Weights of a small mixture-of-experts language model, trained from scratch on English Wikipedia.
Training: 802M tokens, 3059 steps.
Below are experts of layer 8 (counted from 0) of a mixture-of-experts language model. Rows are named up (a neuron's input weights, with its number) and show model dimensions 64-127. Each number is 128 + 24 x the weight over its row's rms, rounded and kept within 0 to 255. Numbers have three digits each.
Before each expert's rows: a language model's description of what the expert responds to. This comes from a sample of Wikipedia text that the model never trained on.

# expert 37
What it handles: Words that lead into an object or amount: over, than, such, various, provide, includes, plus of, for, with before noun phrases.
up0:188139147137154136170120124098108120093144121112177119111125148135135115155091102142179130073108103140111137152130136180160121135110136122159086125137129121139147099094169130097102167136148159
up1:157162144138119086122114110147091138127128132113122098105128131105093131136123152164107138120070114141145123129098135089146106122185112099135173132114107144123062106088144188092127168163091092

# expert 63
What it handles: Past-tense and main verbs or their final word pieces in narrative sentences, such as used, began, served, inhibit, increased, facilitate.
up0:150113085146149097143112112132120096108123143104122165108106132098158154126189100154135152147106095187104129110115151148123139134103096126098147119165121142132082133123137112142142088141132146
up1:171180142117141150170118144140131126116151147111134112121143107149142119115166137133118130147102127130118061112171122116112094114109105143171101139148129123106135101120113102131166112134106113

# expert 12
What it handles: First pieces of surnames and place names, often after a first name or initial, e.g. McC, O', Cro, Hunt, Smith.
up0:105132115147113138145135142115172119120131128091132119111145128130101133087136135133114106115096116139130128116159123113099155103105138103130139143160130084122132141135097147138176148153100129
up1:168134141164159119109119134106125136128077149092104152141103121112151147113110087123153150124169157091097108123130175100139119139115151134111111141125113107156171186151107154103085149102162075

# expert 26
What it handles: Line breaks, list dashes and field labels in infobox-style key–value lists, such as Born:, Genus:, Coordinates:, Website:.
up0:122111147135115104085128096114130120084111136140115148171159147115110110143108129143135129143136091116147181113154119064123133123086148124106089127125092116120126148117069093169134108147130108
up1:121105129135111136152146169127148141140138129101121136120128149112127158126145109139157146117119108140110139135120141116118110091126116110152131131102169092142047153157119150125141121116141130

# expert 36
What it handles: Uppercase abbreviations and codes in tables and text, such as team or country codes, party acronyms and positions, e.g. CEL, AUS, NPD.
up0:149118150147117176131102117121102122152138093131127154117088177132125109107103098116148141148162147112128098124114073140133130122089074138076085093126139145153107141169109127120149131177119136
up1:138114099117122093113136094186111114123145144156089172111148127142132133125170125139167125117148116130160126145176121135150094162138146090107112110115106125135134130123179119159120129138104109

# expert 24
What it handles: Conjunctions, relative words and clause openers that begin new clauses, e.g. when, where, that, However, because, although.
up0:095161162151116117155111108141109062132106137132101170141113105119113155066137132158114127105137139103125129133146136118137094151136116110112139126187153116168136145116165119124102143149119137
up1:110142145117142116136076129138111168138089119130123158106156186122148137172093112160102126136134123109105145143145115149145149100110092113111128154151138112096167150161127158132104151110157195

# expert 49
What it handles: Prepositions opening a phrase, mainly in, of, at, from, under, during, between, followed by the, a or his.
up0:151108101126124108134137148125123125111125144154121130076112086134121133105133102152145099164112186141129131089180158110148167096080151151139147178119143127132135182156108127131156111139134136
up1:130127164123150108155113127123142141117168129153155137155141119074135114124129164129123119132133137128198118168156107117127119135136183082125119138140131149095118122144169142150114142099122132

# expert 30
What it handles: Final pieces of Latin species names, journal abbreviations, website domains and closing quotes or parentheses, e.g. -atus, -ensis, -idae, Chem.
up0:141099104115164116127155117168119154112120156130088134144129159091139112105113072117135094129087139115128135119109133110141148118093111153103150103109163113147118140115133130142136123114118143
up1:149142118112122119084117104167162153140140110128140147116135125107124148141148171102091104101128191131113161084130108134119094147160170154109116129108107140160143170107136126112180095125148148

# expert 45
What it handles: Day numbers, months, years and words like died or was in birth, death and date phrases: (1799–1867), December 7, died on.
up0:122124126109157116109198172146140114098146121122147097111152118108136091107088133092154096126129125130176088105136122176164132148103145083133085133145121133093153137155110125107150133118109114
up1:162164115123149160157164132148126141101095143128080126125132122121124109164144147159114117116117127091053108109174099116150094113065152114121118156138132085114135147161162133167127126118135132

# expert 18
What it handles: Line breaks and first letters or pieces starting section headings and new paragraphs, e.g. ==See, ==C, Publication, Identifiers.
up0:106131144082160120106096111171084142149110078149133146114100153149110084189112091122148165143145146128115146126105127122107116107150122122121143103124149169071141123153104105123141101139118176
up1:117099142115166123156099130124145121131178137127094099104108098128152100135130162143149124128109181110153106132116149116085137138114118119143096114141077152136191132154127135106093093121189134

# expert 44
What it handles: Prepositions and conjunctions opening noun phrases, above all on before dates or events, plus for, of, with, by, against, via.
up0:129085112116148117113110187104185169097100124100146095152099139157106123117146133111124124133108098133123143111157134132145093117084148131145118116101124110182109120157102146146110179116089133
up1:138129061087134096137121131132124136085117140162158141120157120081116149116138088106126086108114159130168105120132114123137147131117116113149108171124174134115119115138122091133118150134151117

# expert 56
What it handles: Commas, often fused to word endings like ed, or es, and linking words but, while, including, that, and, joining clauses.
up0:098138135096117134108099132121143075107130201120123119146092118110123144090136124139165131163121103145112098096136124103105127122144150127091114162130137156116088120140122118078099113126093131
up1:143153156118156122132094154128140135124094103114112132121147121167122106126128138112128137093144148128148121121105119107126153112181125086115123091122125127115144105133159095131129144125095120

# expert 35
What it handles: Initial capital letter or first piece of a person's name, often Spanish or Latin, in lists and rosters, such as G(ómez), Esc(ovedo), Marc.
up0:122142108112097111145085069146108114111107144095168186088128141151090113090102127140117096129078118143105155125158139100128098155139170130143124134160166153148151102112144144155155125140136171
up1:159085125113090072180141101115161172113121098102152136116104123148133152163131088117096134146126115097133118106123135130157163094122103162117123150139109096126142154138119149123121150164140122